Experts of a small language model.
Size: width 224, vocabulary 14032, 38.2M parameters.
Below are experts of layer 5 (counted from 0) of a mixture-of-experts language model. Rows are named router (the router's row for the expert), up (a neuron's input weights, with its number) and show model dimensions 0-223. Each number is 500 + 40 x the weight over its row's rms, rounded and kept within 0 to 999. Numbers have three digits each.
After each expert's rows: "gets" lists some tokens that make up at least twice as much of what it gets as of all text. This comes from a sample of Wikipedia text that the model never trained on. Tokens count by the router's weight.

# expert 13
router:482551495522477476543498468505435522483462475565474536527517539469469474476563555533512524472560550443492431478485549564458518604531518549542435530476448500499478521548484556517528453511476427577509495507497469528471538510550489445532518460490453468479510477530529526537475490461432441449527485507517538514465530451513566474529502472550473468483561489513511457496456505610574507413495460530499515465524546517530537496529568504464540520485442527505466506497502506464466448485536475468526503526508403493551555474476422506442467467454528495455500523518549466433452565534490540534417542588500560450429526528565432499439475555459467443521414498502490540427521507551531571557547
up0:441521464477476522477488547503548471477460531479482484505493503455483490498491506474446538471499459496504573519590534532507490450553484462493466498440544511514518541535560485397486446537475564421527556555444567519474603456464534480488489502512440508539505499531576540534469454518454448498517525464501495481461472594443450525474463425567605402414452552495502483501534468542527520508565472545517542488484495417437468441492539528500522484605530509486543535561567523553438454469541494442509443467438527500481535459439539532452504465485521514541535561488498508474523565526557499519512497499504505529460516478534551421504524525472570472462508441533520531505465494466455493513557
gets: ",", ")", ", and", "),", " and", " that"

# expert 14
router:516559464513500430503486555500438549492453490573539496502481472435527531402534526553506511520552495480437428530496489491524520495511478582547462538529464494389446516485443519535547486520482539570527522455497436518472522514508480423503544484536492460461425418511577515543473540492514530475547521495462443507504526474531516471544517478530413516410527555599494503538509489500548543449456497551458494433514509461479491437582549540463491455448415501435483585537489470462539486424532529470492467559468514492521467458507462510440493497447520490515545508500536474462455529587474507523496466549439533518464510439501469516424477506481480455480502552535538503469508510539433572549554
up0:496541526479539494520514586495526446501472501429472528526485549554476456574505490412511517439567472501498498518518478488498501492481473484531545497543494542438501485521507494483520450484480536581458455488521490512553508530563490514500457462556454449565560459479560494504479504372538500547438566551484524456474529484530540522412493517559467477494532538457500515538552515446503585492457484453516499477547601539495512556407547514475539456524482474497517465475495517453503439457502505476578542526512535491519423450521452536476478473465545459578503490530520538448455501518474437499399518527482482463442515433459430559442481484545474549506409558529455519475558466548578470493463
gets: " d", " D", " L", " H", " M", " l"

# expert 47
router:547505545584551499525455483474489584503432453516501519543472586493464514512549521501504506566497608495475436506600576532480517545557490508532463499489459470470453551549469479528539484526454449534406540471417529561530500528545514480471477494502456474451518524519579482490442447477510480411494474521446502536452532536514506459493458476542425476491495488565509531519462537536503505449458462543435533482530510450543494463473510502453509531448471577476458467455569562495467516492540555518551476555547466447542551445489475473440481505465493427475548530503543532488449583498431528516509461523505485451457548430552498462456499537431551473416521526525469534506532440520455495498516
up0:513523495507468517479507459593469491521557536607487483460425443535539507493496421585430519506469535502457527513503419497503538456556437525569491507427575466465544540490483556488559534459529538555506415477459486529492493470504516516509530540476524488475501491508531477505493495512481479501496455492552469420466588529533539486508393494516461538461519547523555469509448537415484444516451542430520531472570486513594477544512458505511508467495487499472491405494451536509461525441547465511460530562465453461446460563483551518491489502507488548523419508473495490494580548517514467429469564532443573536509475522499559422464503496466517484553448568471458527485549522469534489529468
gets: " of", " of the", "ed", "s of", " with", " of "

# expert 4
router:508575450479522446471485559527466550467493494483502496484467486468506546476548487500487527427553504495400470505492523525513517531492439581503494545520491477459455516504466563539553464543471543566505516454414425572459500520483470467498507466597471416459500475520497564509490461471485485490495581524449445504490514529546504449554502442507522511363516562527518492480559462546490514490495500500491512458517473460527473494571540483511587445441439491484451567548556445498509498486541523512497443568502458498519483437445524418479451489445501535491462485454583480495475469540450468497508437564456566513496559463527499479404515573498459494531497550553518549498492496540437568541514
up0:544465498523445495492460526430559548455496469535439517482450507548500534509510428508472524455451489483550512513494492553521542511597543478484521458487486446471409446562445541488553468517430487562475487576450531488460484535576483447535483506436451466499509471536552549506473448469517473489489488509517423495488585574496505496516460527479457427514442521478581500566519506531495461494520472536463494507550525498520542513539523504492457566517503455412484509457479504464492539496526466526527447506518491382458573548487514451524515565505488505500532554500424516523420615504519507505603603510530501505494405459573541521475497468470561505516496486547520507418492507481449496506501
gets: " L", " T", " N", " D", " S", " C"

# expert 18
router:538511510520463495471427476504510544444488481515458490572498560494471538485512545516488581489491548480513466454499514549468576519477484540534543540438490484522443541560460519545531465504467444537455571471435445572501545473555482506505513491535478534459529523528500500494473466488439456488555487459479469531528564544515568419540424481490488470502474513521566582514498572517511506449473493440505507489566495455539508522513494506495513524507507505470490499472565532533422496496511481471515493499481480401594532512464469526413456435463556398465573600439519484395471559528443540535428546541519473448458472495542494524461460529456446471461456500508466528498574418519478509565498
up0:542488485544596496507567529461498526462431498501478508506518436599543456545492538507482489510492501465485507527539545610478430460477469507468515530470529585554546516507396500479453476565590449474510512529414466522437528534524457485529455488482499462535494543500464531471546545503461457512405513488537486583512466494512527505473476449549529560482563539542553541502547496469508561449525478506471423520453513601494474478516464526436450460468549517508487544473430490445469518501520452475506493541510425482587489391469560498534487426483500522459563426459484510390483509515528461529504510443474544455446496518505520475486505531503473475472514463522564476530491478490538502525496
gets: "ing", "ed", "s", "es", "ated", "ers"

# expert 52
router:529562491467517418471466554489423588476446498539484476469413492472533557439557510513548511450503509486487464588574524480561500528481466534530449527534461481493417503479485522534588470593443516549522536429506489462456548544490499434472497474547484445514452437506536507506509488463520483414545552500490445445509502542517555491515501491560457545422605571542516532598529461511509506482486500508452459467527522452558473483503496510448507491441508506443481572427551523468526549478515469499494457539518518479547505457477500455447484504500554504469469489506536486467419475565451535525492476582449484522459548474465477521460524544452484499468498522573533526513495491540458590511545
up0:476510469469521444472378477466546459455449447486503495493529497537516506414479487478505485514480472498493448521546471510462529470437449593494485500538520550536448500521426474534562525514496471508406541520520501493580561555534567459485507509510494413433504448471509463480481456451544516531509534427478559485475588456516479491513517507522524456491532539564566522515566505570469521505478494542535431489541458542464552551527514530565535518524526528464494474545551589427442578452480484444495522508513497451520525435402480525565504533445561494552551552511553482494452489560510554497384520521513486483470502542500485539464519521470508487485522449499499466471525449581477552524481
gets: " c", " b", " f", " h", " p", " g"

# expert 7
router:493516479528545514520504503517437528486472446525481503530487522445485494400521548562481577462574522449487466539476545550493556553469484565570405521445543487475435540559510495482541423511500488529416516525521522530509511501507431490520493508568475501504564475523529556547464446504401490494511507476481508503530523444498554497525492439511498449432577520499487516460513521506522491487446460446468545404519521535464508516549575578490574513506491507496479501500480571456434487448552517450551462488437500473528563476470472521453482421426534443503487528476543479489431535527483553526453516513486546501434544490516462490445501614419412487531414509504510558476518460493496522501526
up0:467505496544524497496392556462536488477554493470560537603494538474591499482535485460453578502530533466456491554545494577540458413530429480467506546466513485479473529490477480536552475508478475496449490445530504512552439538466458476450516545503500491485504455462454583486514456539452516532490511461572477512548513575513519504484527364503523456480495511490507500493526476608504524502545494560503510515470475440474477478508514524350498494509486500475482501457498491496545495401540474484434471559557443465525463522553481478487530524526563485520479432546524513458500531489454496464493577521445466521521525507549503460519408606477482539517499527507438519489482479498481573537563
gets: "1", ", ", ")", "–", " (born ", "2"

# expert 38
router:527491497521489492445436462504461543427484511529470566522474592474473544512525493528484494421488511453457453540538529531477554555504497528515494552498440464476492521546488502549514471511464429576459485455443477572485542478528522484429509492506437524536488502528471488500440460478529437410498595420458441566469533509508517505508460427531474484512497509481548560536500541528518495466430462503520567525575548495500493475532563559489537523487495482457395511468535483503508520540515467467549433580558393451520518446525450450464439474461549495471549504467520472470428563545437603517530511533538509499471525471551445471444538556496466448455480487529505484452529461539486529539490
up0:514529534513452500398533507418569603456448511574400494437570539505486521567569525454448526567514572505513475488467467484502496443480525441445529517479463391445534515485513533488483528544471489480541514474479547552437474484450479483523503480549505500429473542486495550495503446488506557439446496490537488532501454573497576441539459477491518496456514488518522500516509549531542453515529474467464521477527421504437480496492413493479553449552552443456527561494523448502436497510511516474513434531507511461507526530553603550514513517474432532524471481454463531471449520493428498460539543532491560475545488500583533476496563513471460480530452520491504442518441566536527471493478
gets: " the", " and", "ing", " of the", "'s", "ical"

# expert 49
router:491542395509539540447473484453456541469456463530456506505451543463415530488526526580457471459566543456424406576490499491473481591475485520519507531461442496485531543540485531507552427494476528487442539465510427560512512488485459424447496477552497512516441500512493562556513453456475506477516579498498468565520506469485544458471448435552490462455546497539514485548558544545578496419509506468442505451556508552482465442544547517506541487497502504503460530532510497488478492481517499489541494540531448521549528512418427498522459504457605520389454511521511433452499509553488533516451488485502537475466517523531488501494469597526535421480469457566461481480523488488506534555524
up0:526560454513496477467480516536475502513488464496460514561480561580558555445491523477483505472489502462482451517559484526544533469497445548543484549478510463478493498526500498527518454539471512513526502508481510514504529494452489502567570508531403451500540439572522507460490438441508554412498474489478459444449478510537533572538489489436490521447533475546571553526467517486543511439478474448475445405493516449490518515519484478424540543503502539501455484489476477467487592419494482520447550551493520495548546419557493490467454448384417447534501520484545445478568552596424526482483557514488513552561489430505469502513552516440510459486496564582523535434532491453457518479480
gets: " | ", " (", "; ", "°N ", " / (", "/"

# expert 55
router:500508452499544497507418516518450522430499428517443496529432559465471533403536512525526549450504499501476464497499521510499533589531423528533497534428497518484439455523533608514517451523421437544473449525490479498488520519546446465501555464532451527541497426534513520484510419516431478497510471497528523464523505533542497470535440497567436479464587474519574555544503523566547544480439445499471465493540551494473550524502500563518538551507517473515435552472513518463376559460472496442500515510486480439509533516470469516493494480421552451432499489447533516478438566513448521526455549494543510466478529501517458513453483550479453470481429519516516524445513482559501573569521
up0:476470441503463465539471483516514533455515425456542484536548485424496517553502554510521479455517523531481470515503464558586577502500459519575476514513561444480492524444499427564497521496554499471530532458547549548495545488483509514453485516494450497493462507473465494445531445535527508512501510457504519486520548479487510499439473451532518518440487520529544477573426442524548424524602511506428548473476508463479379457486596517536504582500519550539454501482489432489526518412530464507518550457575519543515482416506502500404510518566556563523471503433510505515541543539437472515540439506505513504515536451469519423497427518510520443420536570491448460494531533499555500492541
gets: " and", ", and", ",", " season", " years", " year"

# expert 17
router:582551481554536507470404499465514462463470453540507522528471552478460519411624471542477520473587519464485460554517581527468505545506408511505504479463505523493465531515455535524577475554425454498470513442484461489505479517518440464508513525516455435490509472525489580535519464460444484496512477494486475526530526452561580472498440471545431471489505541509504525484534556531509550480527426479483495408523542482481489504519526516448511524475489490500484585528482462485479513441526473471554502567505398439469545533499461517526502541465572454445457510477497404428439529490478478529486541566493530459455553499546526494445482601458446479523458536539501519458485516515473574526513
up0:510410512502471504497501531488483489532493486478535553541383458442481489537402506570458549499479493406507482455534570465542503534564483501501499493456446450490507564523458472500491510502566467487479456522458504511514559531499522478557638451480479513475470477553530526532459479429500514507571512503414464459481507535567508573500535498542441447458558525483546566513483497491460559494496503551491510557495463478579476498523476514524487530516495447512535531530630425417539498493528468451575389511508519485564487511469512476483456556560506476491508542510502507511510512494486474486534563511529491503538507455571469495367476469572526457458512530497505518487499496501473537444487
gets: "1", "2", "6", "0", "3", "4"

# expert 8
router:478542420491537498520523489509428512509461455498474559500519529473474503436539581513508567484586552467458487478479600558469566591548463591508454520502462521518411562524437567525533496535463520522465495456469466559513530555517502449537522466571474438499530468540519543548481461455425438517544489477513534519491524499473513483524489492568494476455507502503500472471533510535555537494485434520493567426529510493474540475523547500479576462460482497488464504508566500437423452475482493480500533550490472498549526462467461508448460430459509447457527516491593416512474519470449478506445472566455513465458503501581447518458503588473512488502466563534438547480544461553445531539486
up0:535524509485505580490522469488488479475482522581500516487495483458519493543488507438500491493469549494454492468438525440499485543594540447531534506484533495480563469550605585469482519522495508545505461417503498487476457447450447454438483542603534477476527554492446463560542520465522463476535494524501450482511505489461466440386474469439506543450508547569495551471516509559409590499512507451474454486489510483536474427492480516509500476512503469485422578504505550557523514440480510483578346528469538518433512562525490541482456513542549518488489468471513499517563482471505467483472468537519451575474556529564571469505539499518518503547508516499487471450461462458572493505514
gets: ",", " |", " in", "a,", ", ", "ia,"

# expert 63
router:536529414483517471501505528419480513483467489530466502539510496454484517483535539484493498445516540496429436533466515473549520549486512535549525534443488543470456508531462538566533419484487440461472550455460428565465520519476407481542499520611517485501489421604492540492472475442469510481458540488538514575469571460523538492495496482535515471491518516507492517548515493503480519494490448519526510383570597533500525453558489551456512494477419478489484508503502509527484478498480481463523479535484403448528529531526434505435433496474492476446470551538500404477456509474511492508492494547516513499457548571548510514440505639458449469481418531510441481516503531522501571570495
up0:628562483501562509494497503603471477456476470507429474447538501538509475496513503557494599415506485522516509471555503564506528516509502491439522570476567401476482467566552503525505463472514433557456536539518470508501480532508412535486488528490442565418470500499491538543477463412509506514442552551488502502504544547460484507460487550555534518503561516496478469481453501513508473534440507463478557413503456464572446520494475502500565502434501515567458509459522458490477536412492494490529448465528474504513497513539457438516460508612524541476459491553509453478481483478408476465546498498547470496462481505529490414474522524522465563580501503503440488479588478512526459511506
gets: "\n", " | ", " |  | ", " =", ")", " "

# expert 2
router:507531443451470431485487536506459467476486479533532492543488485451450527477553525523463486446534535493483485488477542512543547548510478530502513558507492510427475544548455503552508473495491482491489547434532430599532530511533440458516456503579510471463442488533532529547496512465522476512546475440450458528490524461529629500554448471528426461490465579536524509531529532538531496384503525475479492468509542486498461470557566516506564513496468465498516486531474513480486475410497502465533496593529518498506466564469451475480470472424473465512569529512547462470459506510507476488465506484415514532452575456580459476433475599492462432492479545539507489514538503517446541635574
up0:511505507517474485456465422486441524512489527515485534573500443549498493515524491504423524487393555527395557470577487505503518478624495539548471487426510522449548501564525485529578506528478500484460473478537542530437461481573546445549528518476452506430470485506544475494515483488468490421467523457493522453469524512470477482454502593559462528480482577510515539470470533482525479510547449510426522488514466524512562508523452544525442474385470468490487484494562571463502454499505537480530468499565506495505482519466556469492501471524499502505519508507491513469528438474447544554501562480507437476457528550559454463495570507486453460487527552467402572467531411523444437500558
gets: " ", " C", " B", "op", " S", " Sch"